Experts of a small language model.
Size: 11 layers, width 224, 34.7M parameters.
Experts: 64 experts in each of 6 layers, 64 SwiGLU neurons an expert, 8 picks a token, a sigmoid router, a shared expert of 128 neurons.
Training: a variant of Adam for the experts, 307M tokens, 9360 steps.
Below are experts of layer 8 (counted from 0) of a mixture-of-experts language model. Rows are named router (the router's row for the expert), gate (a neuron's input weights, with its number), up (a neuron's input weights, with its number), down (a neuron's output weights, with its number) and show model dimensions 0-223. Each number is 128 + 32 x the weight over its row's rms, rounded and kept within 0 to 255. Numbers have three digits each.
Before each expert's rows: "comes before" lists some tokens at least twice as common just after its tokens as in all text; "comes after" lists some tokens at least twice as common just before its tokens as in all text. This comes from a sample of Wikipedia text that the model never trained on. Tokens count by the router's weight.

# expert 25
comes before: " |", ":", ";", ")", " /", " m"
comes after: " |", ";", "|", ":", " /", " –"
router:116107126109119092108152140118136123125145128087087121128147138153149152096054179131162127130100131143169120112173101099107155114111070161155138049129184153134122193183087139103130153148112091147113232164112154213091143124108142119179113132136100107085174078142098104171119109022086119128103107167151131124098057113109089148113132139108148133173153121101124143134157131123098109101193161094124123145127114147178138137104134138113066132160127133165125146134206109072075171063161125146102082146154175055127125103130111104173071112118159132092177093099118093147165144091165143133066138147141169142175068115144146129116158152166154153181124149136086136096085175195095129158104
gate5:121137165105136154061065104163145096146131106132165099142114102134155144106084143155117106106101177107164099090140076076130100141137097144187082103144109116137172151162166133165207129119123122107116105116131133148110099088117169132156150113150136086101171125110143139132146145121083161173200154168146106107116109199139062162132128169093179140072091111144132107110170103187114098116202179100160100110162139122146119075115117111101128169090107118092213135166100138073144234148115127108079091181131073121070067115168145120135089094101189145121131079114137169147156155120093132151145224195110088128075137150157170132130125117116142104137114123160099099155142165118179136129116
up5:142144118138165178131108091110131108142071090068123146115141088081131163171111088136125147089135211097163087099149144113076142086145105119211145095138071094107118115172107138172193123129154117102112119124166084163107111095199150124186165114144145102123143070121175111172147137083087135167155118127128134086146118179193130165173148137145152126096122144146180124137168110140109134070184164110151090187158133100133161090099122129103092168094150130099180117151147149128160178167145110146130110179110085091113084188158167104121121131106141117104193101116149150152132156120063077103101171182136079155066113185144110094121110138101138094183052125124156053118165155165135161112136
down5:114128103145158109141161104136146115128171089115101141127152101102103140168127129128128124180115103083095123135084123113065142124149166157124128077133144096136103121122120177160047148179161136142158129119156132126189182112145140111152072057058143077145156164153182119151140178047167124086102160119094146174056115147132116100149128165137145178086111120092194145130117111115121123075132158107103144182098131194130145129121131125193172172155108083112113104135170127154120104179121142121117136099130122104091142151108169112142091167166102088186170164142198133204164121059129181128180165129110059155123101144130128167138165135148173188108160101177137160173160195130179088136171
gate6:100124085117079091191137122129148181196145091112113071192112069171100059089041098156141111129142123168091124127146120133143128131113135077082077086103103149156163107130086072157139137129123097206143111076092150198147152125167123179124150102110102162082144169145110164073187110122149162114106127140075075139128124094151094083137125103117158161126152128154180167087076085159149162179081098126106111129153132157098111118118102123116092073143091113116168163122124155110153110091120143154125089114153133121137122134107155154131151106168140136067113103168149053061143162046167171139108181079124146133104150178088201148142165098107159107122143063117153143126150124152112124135129
up6:080104097082118138127137146153172143113108191127088157143111100129156133126136097164140098119077206147102132072136121138140141124149065139152101106076123070093091147134166143108120153142135157119131096049160105153079061095123083114193134105183081146144076099123081138101125111107124179143119135148139104201067131178135106122086145081124144130131189147136129097149098119137134126158172079133089162094133129130127187127089154043202069151160114138073166116157083111162148111152119125134128132158165137079130122087142146152108096158184139199116130169137130172222181133144119132081155169091126140154170153153128132120110129143194074140123116154123116122094063072168074136126107
down6:120119110147188062140145139145187135104121125163143087082111140087059147148167087090120105111112157133100099046171141108131163184149071094104156194124177121174082118097147105123109169145121150063077105113112208160160110148133137086118139099140186149110149178094140183140144104157133114161200163135119153179152118078146105135133123169116159100126115108135108201130102089089188135096143164157111116147176162131145117080093118155181136129134158149121158139187095084124096142097106101085167156184135089053205194142129169126137130123130157126096089155128131104140131113120157128147202107165142087106118111096130069145089163140148184131172163151085127115111131181129128132169108

# expert 41
comes before: " in", " of", " as", " to", " a", " by"
comes after: " was", " is", " as", " a", " were", " are"
router:119133128112077125119122157152112149142167109125096144078083183141116068090105165116151090087091092167173112105123117108159127083095142141167107119102201127081143115142079145126138146122127132163146118147137149162113203129063155052155191110170110085155111128115101157163113128084114139088145136149173087110141141208129090099099164156095194100166097110122104094134138102174140125152187183094138121134178104152107087092060126111110138160132165085137082122154189128053094143146089169154115087182109151098066184119164109137134063115103144165117156144126086117098132145110143149108146130139198156148147086115125190068109171137097110140131132168172136111146103156227125111144171
gate0:122129080119156127164085133137123148182167097115121128134154154157148150117187041132110084133054138143142131097088131191164088140108121159140142178125099106132078104140096145170089162134115109131136097219118111160113120059105125107148112120143126109107079119159123162109102086179125149138168176135165109176124155178170072193103074142125090118053173150162114090158145121133080119123092137177101127140150184062179117095135118128166134161125123076154134154136125133157133121159171166052160106140150149171157123073111064144101064053095094164163143139134064102145098099134118107089184118172122143109133138188104161126080131129091057112100148170133146112113186136132131124161131
up0:110186099146025135115119164112106117137122168138154081147115133187111198099056153154151124112097058120086132184151168185131167176140156121147159155170174162095136165120128058116095104153134145155129108083147135082168136106116146105168094164127109075112135144137166085169196104138088120152164126139107117170128097145080101089124114089116171156112124122106147109121073123139145130205129113150097154169120133088118105189133097129108109110175107119124085130155114102148155095141105190173119145154068139118120114144112140098180167128203141116107153174155128125110155086113149150129133196087037123142125156120170128175118112098070126105165162128108058091093144102096069117140191
down0:138136092130154090190197123143084124125123109111174179085143117147060078104168157078141171131077135139116116140142116132172155110187110144122091173091164102116130148135195131165167114080183188148163092157099123129110110113092189075166104063113116123152137078127104149077132176067125135104122174138125119112088157180178076175131165117162155085141135146103043186189150160107139202142107114127123082189155084104105050112113081129143153106124152130126134116137145142120073134138107142138082130148110138126121195145155102183110155123096156117146101134125078187136064081114096106141132164147128148182115117169131154137084123154094085142127081145137181128151121103171180140139122
gate1:109060115188112105083109125074068137121117157108137136103102137127134098106142118089155163143076177168147139163150089151135199096140096193167119158069180115139125105136150119166095062095158071102122113137126155102073162113120161068148126147111105123165147121108108137168141150117091106176172157153074094075118130144052114147178129114174169064129123169141108150129121203115152093074175128115192108124139093115129100110093146108123184161131128137170101126101127176169114113155143215155058108099110171126099141077097124158129095115178088144135142144094137158113157100145135159098155130179109152168099129094146054080101101155089104198131143121136152156119206143159114119101151
up1:084113136176103131120147120166043113176171151119157098115094155109152115093124083156156163103140135161179128146179158142136114123192138128100130132090129088129101143108168141156140114144105148064077130149165159138130147150078076047157127087101153111134110122154085153153103161174126160148176098148138119142076094149130128110193097142160139115134092192074117131100077106160167105135120163168134143115147088131087122152129203129186087105033162082110084136094109073154133065166112174176087129187156167110132151147099126174082098094153116094141116135111177161126144063131134101083153086214149120130072132097123150146103099100103165115155130159078130148084174126146100121177104
down1:173122190065082116159172125171173117126140108139175087153129135067154118107095157141112115131072085120049155135112150156123123211118186092110120113043169159101122090108183108183129141093142110132153121073121137112158136121137183145197127142173141066097128131157181132158076104255163108110117111151145202135117116120112148112130109122068093126141126154157064107135055109112115178119124143070170141194116095116142101163131120161128145099135124159114127157084106117115136143138112107126144139156130098147130135140103111145154177151140130080162124117083174142111128081078131180118189109148082136176153123131150117174154068116147126085142150143123126142107084134091101101185146

# expert 16
comes before: ":", " |", ")", " by", ";", " /"
comes after: "-", "\n", " |", "|", ":", " /"
router:081139147132166097112101127143097120053128142096117169128095122181129151085074156171135154149111122152141150146214102136156119089091083183137086113127133122138114148183087116074136168106120096136118227161088133227072170124120143093161151097148126102125162101135132116171134098057152121115129100150137139128090085135111141121121121171124181102194143118068120125140159094098153138125176189104126104160111160119117115080102125142095098134113117160146140119134181153076054157116120139167084134167164156123105111136153156063149058141142139092098169078063102115150170170070172125159067127107131160142166071100122104127098135156136152185175139151150085108095129129144070103086124
gate1:128078162111119140152127083118109087096123130086100118105116123083113110114125072146121107123177103171134083123168094132177105135101112113140035123161104115118129065099131111101115115100065172165121178153147122135064149100111135153121102140122153122176166102171169092135122141135122155200089179048092087146131116082086132102142122165104197180103186088145144134107105081142180150140098096135110148115153128078163098097119174166054112164101149150129077141078097144129148098155099122171144139149156165131115090139178069089189118179190100140137102120052093169155109139083059174181162165106165125127122169109103108159108125121166147092097085131120084140091156166143159134105175
up1:155147105114080121162108172129085076108134131159180172120120125148135150083204119123123062111117096126123081111113120170143187101115140098085084133105106097100100145139113123137145170108139106135137142146114149175117118135116117116139105106208134097153215112121101070095071167140108127135093086147173129148173119176121175118174081169142154143130053126122065125178103172079106111120152079133135086093109135088120135100141122140080113113119134114108123070166104128047085165146166161078154149142136175181149069113125050095141095116144116147141109213123109135168157164134073165132042107140104148132135132166092097088121111079094121074141133196130105089111199110144151141102157
down1:091124113137132150148127097108106099068101080096169088145175139134154058111181068124141133131146178079109106107141102109173170130170103112132100064125138106083078134150091103131115141134134130113108158097143143187091112158129127100192120138114150176163123104157138196121105112174112222101115133090068103132120093110137131138113168138141073122122146121131106136110160083111055142120167061192141058134070127174115140106168177153126132107106157174074108119095166148113150118153123199169152160135068073146135135156148126107173137161173110135149202131162140086179099113166101165133078165136107116156149102192099088176157106113105130104146160136192140165134196088126134111160168
gate2:107126164110127153137107137119143151135154137066117145099174135089140122114148151127141157196101152097091150187125169136142086109169123132074133092173135093142120173142097073079146125162100176147089117151117125162145207083095107073139146150128133084156142142150143164161145136134107160178131106177147155141103157139117086143131108108104168163174166142096105153106165155114116115161131138167119130134136178123095148140139130113108188118090127136129148166113255134178112198077065159092055146163127143134163134146139110086118139151147084117101104026133129123124102141081146121161066129189189182065091098120164099116106146109136180199134149123151132127128145154161068146089161
up2:083083114107162146134077124122173119127152125108112157129108108140152072139115099183143111211113130078109128168190136175149115130172126119087121134136105137112106162161091082154104139082106156125125157135111085151141198134152028062138155147126154128130169180112118158143139099089145187164105137093161142120111125077121111160142121122161158185194241116092125112159133109143116098127175153160127173162125182125104130126077133093116177095070098151128150145135166133166119197119053106134119121143081142130174086151114139083145138185175089161094112077100123141134098162101121123122073188116122150102107152088093060108061133124125138160157118133110052139112098084109091108123171
down2:130141077126175150116150100215102148123098180120135132104135168135097161149116099124143139118149111101148101179105158129110111114105096103166114101239117146095074101126099185119150104128114151083145086124152085071159088115136115124123148156088088152088124130102113121092140138164081126167121131185115072113108179142138120107146105158164102156095103117090084170104170137137159067125146120115115112083151075201126109115175080106098100128121139163104135169134052104172208137115126105106154143151169051093079131153118173095137077144143134113135091173178152074115122139171128185110070092097160078143126116168117082177172127161074102134185084139171090152127173091076129107133137

# expert 48
comes before: " |", "|", " m", " 0", " 1", " km"
comes after: " |", "|", " 1", ":", " 2", " 0"
router:035131148137162088142144155157118100149128130079080167137155149171134156119109117123181124074085143160153142114149109128137146079151045157139124080158153184129142154141122126107151138157105081147084183167128134161101173145105125105166151094134138095106132105133095116173077111011120141135139096169173128144064155140124117134105135153124135134143093110103101113132163132137096099109146153117144074174122117131123133100129181162071089176123128147159135104125143134098091184096114141161105104126156188111144118123142136138143050117120185153106203040076082144127134125057192123140060112176174158079155117134177110135100162195163139185162114161133078113103151136169080098133124
gate1:118134107146159125149155175159093140122142142100133148068076136112097115112144093116168193132128062094157186152134132111111158108085141121099100128151130171124093155133058146111200118133096119089096132146106112138086181116163122117139099118115110177142127122129122178189164093138128159149133064166145095110111149120151160146179133115172149086080054178125164120106149079068163161154084190096138141160112143109134168122092118151102141132094179102130086103151150132152161159105103122095133125179111148103105140137222179118083105109119153134190132149058106195158136092115096140135094123169116138063131149152174153111121155135046166144152079116133158107088020082123186107140093
up1:154137108113163174150169173157169171164095163155165125098114094109104140022116126119163153121133144123146134185168155135129164101125117178117123125099187148116102180152108127127118081182093154109102096113141094093076152103119126123197162172144074123125096175102121130175120140109138187129089116129130080107121125128106094161157096119182119080140107145116110090146177093115120146083111103076109089123175148065107169097078155145112164173133153079129089092100168178122144186090147130161204174133099167127139092148165096225106062136163152165126063121080163112123116122052137129109102090164080118125130187138097155107132119157141186144160086111132145157119087074143162139131127
down1:126095122138127077126098085130151115173112212156140157130124152094119151163135155096136152119133114162120096192157162126158065141151179120129164133112105132081130145116063149090112173139158157097062195134111104134121146124125172159166091120102122123036088121083080177147073157158135099151043137146174163116117175141139182139144165094165112156122168141108146134103151153088139115121109126170143144204101174174133096082159165186124165117115159120167185144145122137063170194063130097155155087109143097117120159114133126130116156199096083128131092195104156167060137132173144122104124109181134110157170153141101113046164132176124111138118139121121179123138147148076154121159131
gate2:136105110142156139126140133120159148114126127095105149101179179143099074135178062122117088111113164103116147132115136101174135130116161086134162162097099205131094086130112095129167159151126130144119118150071084154087126094136178117181140071142157174118149122134128100091094159094155137177070036138131139074087143084152113126148150110145091136120165150123159106138145126131173109089078149131138135193106125144120159143120152061088060148171181126079110109150133118158118077114163158220076089128122139162096116134143072078136097148160110102115138139062080177083109152113133071187140174117145106146110144178119119176101141186089078173199171173152130102143166170156120072111103
up2:141121145080130206112072147117148125092117143154094118077133123167098059147105088114141174143119117180116152130091124093144153124104148106093113123094188180151053087092121117084166095119163157066065188146086125169093132072185185072105103114139151176124115147145101118070133140134135092104121149135050147173147109109147140140100163184129132118071167107147147096109141138151092171135111086108161132163084150108055131121138133105135068177121134086132171079108140133135110099123139138138176096125107127124170138206069134151091114143107170168119165210119106115140145114151097161153166127181120153093078113124124131141153122100103163193124154148098211100115155121173149071152146
down2:166087131141123139155133131143147138083136077166112130130104108133088127121119134181160150122117132140095107107113185142122130103129071174149139107152142138144106084137106065127156171075161178136159126152205121094117138130106155161138187151123150105173142179085135122126167150096133071163089095119116177165122122128124115116143120169052148099172146137110115108140090031125096135105103182198113152111062146058163175227127082120091125167098163131152143149131094125125153161090165115148089098167107112160159137121062111145132123192070144086194142115116106112113098144158114121178101194112097069113101158151081094186086117133151159083107118111110094114139172105173142145083053

# expert 28
comes before: " |", ")", ";", " m", " km", "3"
comes after: ",", " |", " (", ";", ":", " U"
router:110126191145143084124099118152149112116185159101071097116137180169155110129090139143209161049144115167153147094135090095141086138121085158164169099080111159103146132183134149061131156142064107121079162147138168132092149156076153136151144145125102106084133046138092108125078126060115096089125083142142121132136077107088090161079116121091141108140136077103112109129149115151099110120129162098135163133139153157138092124161127151126152192148177104139123142144200108086102128111138081109157120120186123105113123121138124162126086137098187106089190045097115128138181110124186121159066097174158165091137069132150170124131167158176161149112129154189108112076114118197169091147104
gate1:112119151141094157181128089160166119187203135162166156114141133088118121119130199169133150129146148158154101110113100129103117129106103102211127133101094147108091137104154150089121093127114151073161170122146091149055147182142147172137164079154128124113171088162126149145076143117110095100135146118120107201141177100146178132118177105064137097169152099098129132098094111156114156070149103090139099104152175086124183085149113168180134035147137149162081135172127115160169147098095140178131120184149151095088107180134180158106104120130178112123101134142128081109154089076101180135146083159114068119106109168123127124105098133081142141130171160135168163135144119248133089115159
up1:171136150091123148137138161210058161127144144142091201094107092102161126079079127118114093140168116157138150149184148185069144143120138054086133164128164148150154135084128157116146136124131142120135102107100154111123156089147078082125097141172128190117187109180122110185122110150141154107137111172064092147156115123139149083141133134180097098189104096130140187110124115132157098162158122157134130128101144191164122172170129102156124102080168057095186070128083151108096113106183130112162114171084106119130112123134098165174110154192128125167142144123091132139084154171183108114099130132131137100081129104205115131181146097152051129068129133143125127174167091062161099111183
down1:126153126134162097170151135099131144099100113162105126098090100125122096132171164106109140203100154187139113104118119154142142130166129212091101118146094145153186133189131140169109078139153154041188146137180115146103084135117086100142117145120130156145139081114103099086106171119126143148141162089115130155146123055127121136118099093088146124062153122155105139114142139093068122084150151147095146094093133086112127121135138173160160061132136140208071110125175123108085207109105097162131145145109092098059127182103122209129114108142108144133128112180109120100147096130110094162095128150176063171143096169142082129167073105185149147193128167151150168130155083211193121139125
gate2:112136128140147118095085094087102123166089141131151098111152155150128151143136112160143138109175158147150147153115105121142162083130083116202139137141074096118140167145126159136156116157161124126097156146163145144181168153034152126154124096119165119105114173111110104179180137095137065088220102122192106122134182129135156136133132089113139070137141152141095127110139125172126118103123122142149089167127132156111113099112175119103167176083146145110145119166165145068019175127151128104113095134162126104143076099102112137097080049092142151137115092059135131105170018092184129159048114091089151117121145100137168054098138132136100146102102145177119113137133097137152186176064
up2:085153164078122072131135127183101138156077105133155079116119099115106169126129144153103117133197120093125118154100135057118141123152116170108113094129155167106210151135086124152092125116160183138133122092127177157169150074172047116138116100132173115185117169137147132198166091148073085119085125112089146171174083112112186116119139102143145169160125069163187156085105125079157126066120141108154159154137153117113129159094170151150113125212070144124124132086120143139174169139130122141136132125073120119162127125156109110216143147160111153112072170143083091140156161142095145159163107196143046155100116085132162147170086113157144133141101113107058088112124119166161086115144
down2:116099109132142205130136171096147147131125139084148127141185076156150167114140100152129152114177103105151131086174111152165126090165089165166113149133054110128129153168139097134050127150045101201126092178108104140116172135151100118155139138067072079164084142143102108186140122132130132135160139142094075138108086065110109030152156170065104143097198153083077122164116135146106102098167133156077160117099099065148176181154119113136081144163099142115116121126138212121191096173085127123165094150156130110155128159127076114175149103138144149117152176144051134141119149136112124117124108146120125143147121177128073118125145161140194156089102108157124116128174161170111132152128

# expert 17
comes before: ":", "-", "=", "==", "---|---|---|---|", " =="
comes after: "-", "\n", "==", "See", " Total", " Date"
router:105139115093119102095097174162085138059128140130106133176082160169148121089073137177142107124126129161145145149225135111117111145119099144129123130158106139119116139141068160111168132085080082185108213160062133207099171143123155127170130090125125134132185128144099124155126119073103164115138080150118115141104107146121134087152098132127184091195140100110126143101105090138170163126125156085146124161124122120120130105115111132106078118114099142143182125145122165077080173102136159145122141164131140124067149110142148026133077134179199083104185118042100143122161141085146151140077126123106159143149115098161159139076108168110177112172144112191053053115140106164130116102138
gate1:153128111144147160141166155099125183122127151084166174124148116111174213090120130090124181117163104126191148134147100113134109077235098146134109123103173105109106091143162088105146171076175106093126122117141104123070168140148114182140103097129111125066112108126095077156108172128123140133126146162181122134051140110068120071113117164109096098153133111072118153098166147172177141083161119127097160054161092120090095120151121103139147102130170089123079106121095152141083132114119153169225172114157142117079130155129117127049089126150180130139168078168091145170169147160165081097115136145107106091126135149132083116099129159094085087148112105089093097136128106173110183183131
up1:112108134189101141122176073106166104137143131085144143162135094124174164188082132177119138147138161134083099139142102150092149108196121091137100097128123113163162149120190145077170142110159051122135068143157129088075151151120128150111107160149182131113158176133134102122180137142120136158148130085114098178105208104124123136131088188086092099081115188150122125133086149138094113136114104135068121152135116142051100078125119124084123068076170069082113065176144104180155189145158147198088164167128186179058085111119138124142160149155127121109106163144078161108103093122121116131152117104106122104070097125137105099127114166120096094139107136161070134106165113135045105128095
down1:112086064125165071087164104128103139134108143169145106155174138097067120128150164095161158069148156125142117097115102110129140146099160121152138146132132112076107124173201110174125121092136152080163107098134092124125083119134064135250107135121105127127162090124152063165164164127143140149135149117148174119124130147095125128131051114120108121182133122169116135163089109081059082115166085166187117212072109122128152032121118174089110082142115141119151083154139126076104113128135127154140087118107189139199136095095109100166129148097137171137119158109124125135153148159123115092086108130043124097135159155140081116089119132167117107130171067150122138193110106077155147118179
gate2:133074111146136150077105088138082157151094161154156148132124160155165096084129105136073119182139106112151097158151079147119144117103097126081124157174109186108147131121182120169137097120120120205195136116074111085145154160094157217114062068089112071130133149133150121104179213137077112137135122165103100121143127096105145113152116126136030074090136186172101119141110056133162122143097151117089080130148141127074112095122101131102155090123126135124179066117109158163125155138088154098158101086134093119119110127143152155142140175153091108072153155181167131157110091138032161097120112132146157137101114126133125113123147191105175090127138099142179073114152119103184120099180
up2:143127132160211121177124119109173104133111149105162178080112121169157217138124073107165137115167162108159182131066159105186061108109119154159169114143146125109172097129192114166130125091104149152120069194132085119118128122075093114130124132138114105105046130176164152124110113110156143171034134108070129093108184121108130147107126111147146168163163177110091162101116103111133139142105109105101112158154154107102081156133160132124138090158049144110131157083147123104111099080215078097088138089107139097100117155103061152159106103136117113069089153132097149153083130118111170157106144170129162129115128161120130127101115135181136160115093156187078125048081162103110135126096
down2:122149148145094137098098156205171079158105094125120122116097073165090129122140103131113138151149160087146108185099154141113115181120123137143126128147156178052160127116143147106146158130143140044122122113140170076157120181122112130151150153157116122159180150141109171205066131090159082103165182106139117141091161168109096130077141113090116168075120116076098101149051102138109166142150067181147097123170144175148154125203121153086152145111129110118102111192069111084199123121116118154072107182158114110186168157132118122077100166061140164078123112171097136095127138184150089100115144108173095123101136094109121114107130099160114108193122123100122126115129141212134100068134

# expert 46
comes before: " was", " is", "s", " a", " to", "ed"
comes after: ",", ".", " that", " The", " which", " he"
router:098140139108065106120143130123148186128154169118106079144082123121156100087113146098124152111096125152129116161152150096104116171094091115120111093164152175043161145136177190092133173116119171123105148111080137119149137091093139139178159169214099059121173114103093098101128072078128080075161109143118111131125094147087138102110108112083177083116105112113139088149141120102154179206173179085151116118114096177131110091108089117110091114171133135160131144144162091113130109089134156115121087181167112064098192106143195067167121099082118109063206094070149102117128110092180142138102134118121141106198116108154145122093141121102133164198125148139120137154102098157107067158142
gate0:127140100154037158144178145147165116090140164154115158155203106149124130110130112142122202118096136135107177115151140164073150093125142159141082168167185138088078137152147054086076196145171136128127133158086087112116090112147142127152094141136112127133174129113067138135129071102138084099142171179130143103145136120122182115113219092091122119094147168149185135163181134100135132104144157113117108160094165175120132146177094135132142156150157176142159192109147164103166155141060148160112062107129144149124136137100078132146101109108071147134156110108156093120174159124155128107137190099144053146137157103199167106133082093103133057138170153173102111125070182165155136132132
up0:072157138129144159109094105123095097181100125111157175149135113120113138156111133145116120164153216105140100162144139106114107134115136124119176155095098206112157131041130127062165071144104082120151158147135116192086136168099207145072093150104086057139097098079134135121114150148126143163091101138115133139075132096180191131134136124115127151141105089116111134124205077099113063169131149223104109049109167122177150129080088141166166132129122068126135112093154065112118195137136139087133144127135138114048113121101107157136087127132170111073110105096120076154114111093137135173098122129089132116128124155089127090133167131157176105075124143088151070099148130112112133190110
down0:100142112129137103182082109174151136124089074117139124135119125081127153110132133127137129159167114135146123081115105125130099089090213125094139152133156125145160175125097140106037169168091087105098156098091144176144118082151147157122121146161050145114174121118099064113131097129211094144116116124113045181106127139154141161170092069110110105157092102157113135141145147169141109133156100099096138106113071119152133093099102130103160115108151138105132121107126155048148152157109061086157137163137150115101209175182140128157109172081142133115166119117062153056214142135141170154165141178148114183133116129105151135143107128101049169166127157132055136136116142208126123155093
gate1:129076159148117127159136166108077143077077136152084163115104126116122097120095100198158118142150178127096111147102086138085162081112089168226145168169118160112132149108093121147082038142099072139126145102115160179162115124106160091201183156174114115093111191136121137130166171143066164176133130140155113124133152127145158119159105133175144046206093114142110123127125179132131135144132144149161178181167079138121144090113128143098146139161055074100128123112137101122087148165084162152186110123099095127113113157128105152103137090158136046101173122103128082121102139145117085064101085106173102113159122108117155071141080118146148148130101181116102089125131077113126187125112
up1:124074148130132099140190127133111161109162137135099157053078163066141074119089106168136147187136169105110096078133109132075151076156120134181107140167085168112142137134097075096085117127104107112162137084128172169181162107098131150173134173137084134120143156102084150114142144139057129126133134114177119077155141100137164121200132135170144097121132129171112122198178125098143137151112097138132134117176099136116140098155079045105121114108079107104142174083155148137092146111133165154115171132079092112150142154101175160114089073160119037137139098126116080125100140127123130052030118074106103164119175132127160114174077031141152096118106108146139107138126093126147138119170
down1:108139094168181110170139165107108120097126060143092125164081094093117118162145203153190189091129125128097138185120112175084129130142130147128116089131124139130113093242119151102102156081181131193122078232109077120155141113124113158192126169114186146136176117124143128087110106188131176115102173113111208123148095179142088121165129157146098163143100142140129144132153104057130117166099135079138125105081118100100115193116096131167144136092109141116133143117186078170107117098122070119127141124089089137136151165090131130083148131111117145112112117117145112053086088120049090044102129139125154186142111089110131122154132130109097100154114082131144157115130118096120107160120

# expert 59
comes before: " |", "th", "-", ")", " km", " m"
comes after: " |", "|", " (", ":", " 1", ";"
router:113121176098119078110111134172124130152159123079076087159105152120121128134117147117174117117117161174109125108142131056129142139140096134144129098117148184145169101180132137097146131137100114124118174144105112136111097132056138112207128093172090118083176093139123095184157095018075163101161133176166124182106099141115114135082131118076176121139121078153146151078150124101129112144162148148141089106105139142142104123136154168119072156135133105151146083122149092059101205118157105119140102140163166101110102072167127111125048105128178106081160069132112121131172109109180101149092078145153140135149083084192129157101180179171178148125138135180068077101168165191147131158094
gate2:118119099074117097167146112129154138153094097092167105133121106116107164134151159070126069176147135166146106118101129120092121151158124098121104096172153124068096103164115103150077114084151166168137134099099151141164121123194106146225131151127133192120162096095130070189114115112128117096192157098124129120150118168118076165143129119129063162063086084173108142193139140095154086111110120111100117087098165130141127147040099134127133194100117146112088101146128080059130157111178112146112072171105078146129159171163127111179107108163075193100172157127101147093096104149131079135067128170087092160080129131148168149115040140137126142157101156117121151094109125166117175166111
up2:105135087049157151185151145137128164101110167076166172103090116135111152114090097084135115195114133150123060122056116116130131170170121130062071224108210128104099156124190124068092121099145107176149132071103153143150146124176113144188139130147138116135099130148134093100150133165152184126142116149130125155133120119134162119127069114122068157100106135164176111164148142135152090160164095107072107102102164168106121157100109100157142177180107090152044142147129101144144087119116107139157095133130104108143210160149075113147107116124117081134101133103108104155118054141158129079109098136115154122064176117159114138103149118112155178117080127121213139126091063133141135125171
down2:143118115089127103111102131114116147122122127185119131175162172152129174086098132164087108109147144104133127117052207102129155089124131112090182114089116095121135127121138167145109133170137121120135105106103123139125095091113078077189205154163128142111129086148091066156129160253110113151170135071115101130168129112136107163123152122076111124147102151218119148133126109107111096119120163149112120131087133183193146233111162183131093144107099090095185111111073125122154163134131084115134114110137143066142168158153065148131179106118086119094137122162131117124149132212119147136118130114131111142045088110139111114165109114141101127084110210089088115095157113056114147163104
gate3:140123109185110198136159133157174142071126157087137174184154137151121160146136126116151112064134153125130106138151160128148135162132122142088133159126133169163068156117070124147136133104095082142073191177152121150150172097082159153173166154165092124093091095114117160191055185071152140139157055127130135084118146176144103144198136167158166144154189136166063146140064160156108138137140092093115118170137067134073144132090169146166116186113111157105127116111148117102084144114150140182124050095184150138121140209124135082119142130118144104090151166113132149149134092109145152137169126155075137087116166087125156154070065182163132180147121084101112121121084142137145131132107
up3:140167082142155126087106131116104114171128133140141157152114122079198082150129106153034087172153142137106121113155126163110126101121114110145144099100140114098155102139222106114133152138134143156177082103155112104175123108131115181091177064095119165098156121086148129057150128123135121132127182113127130179155121140098092156133106136125101114122066139110159145100122089073162095156199182098118144134156171158125091135126107119097113089116097121058190100120108179152123152128123159102112114102054111127173109115127059210130194102114082168102114055166126122167182141116140100080109148103138094185142158114100074083069202109120165097095141099168158153158133173106136150150169
down3:124113157129100158135078139127094118160117118133114127125137092134123080116115160156200189130110113157158168091173076144113104124120133100106154142157121109115131080160155158112144121138115110129142131168075130077171103080147142138122108185157124167112221135180146130130102115089148141107079120156177171129195100114115190087133136155129105130117113147102134188134135076110086104152124118092140067148173094144124171098187117141044172144109100162148117108071161144112105148126101177169098113153073165154104143099206150108119156115196111147175166104050147160139120087122135137051118132120178193140145145152210157154139167121119136114138162203200107127096162173118115083119176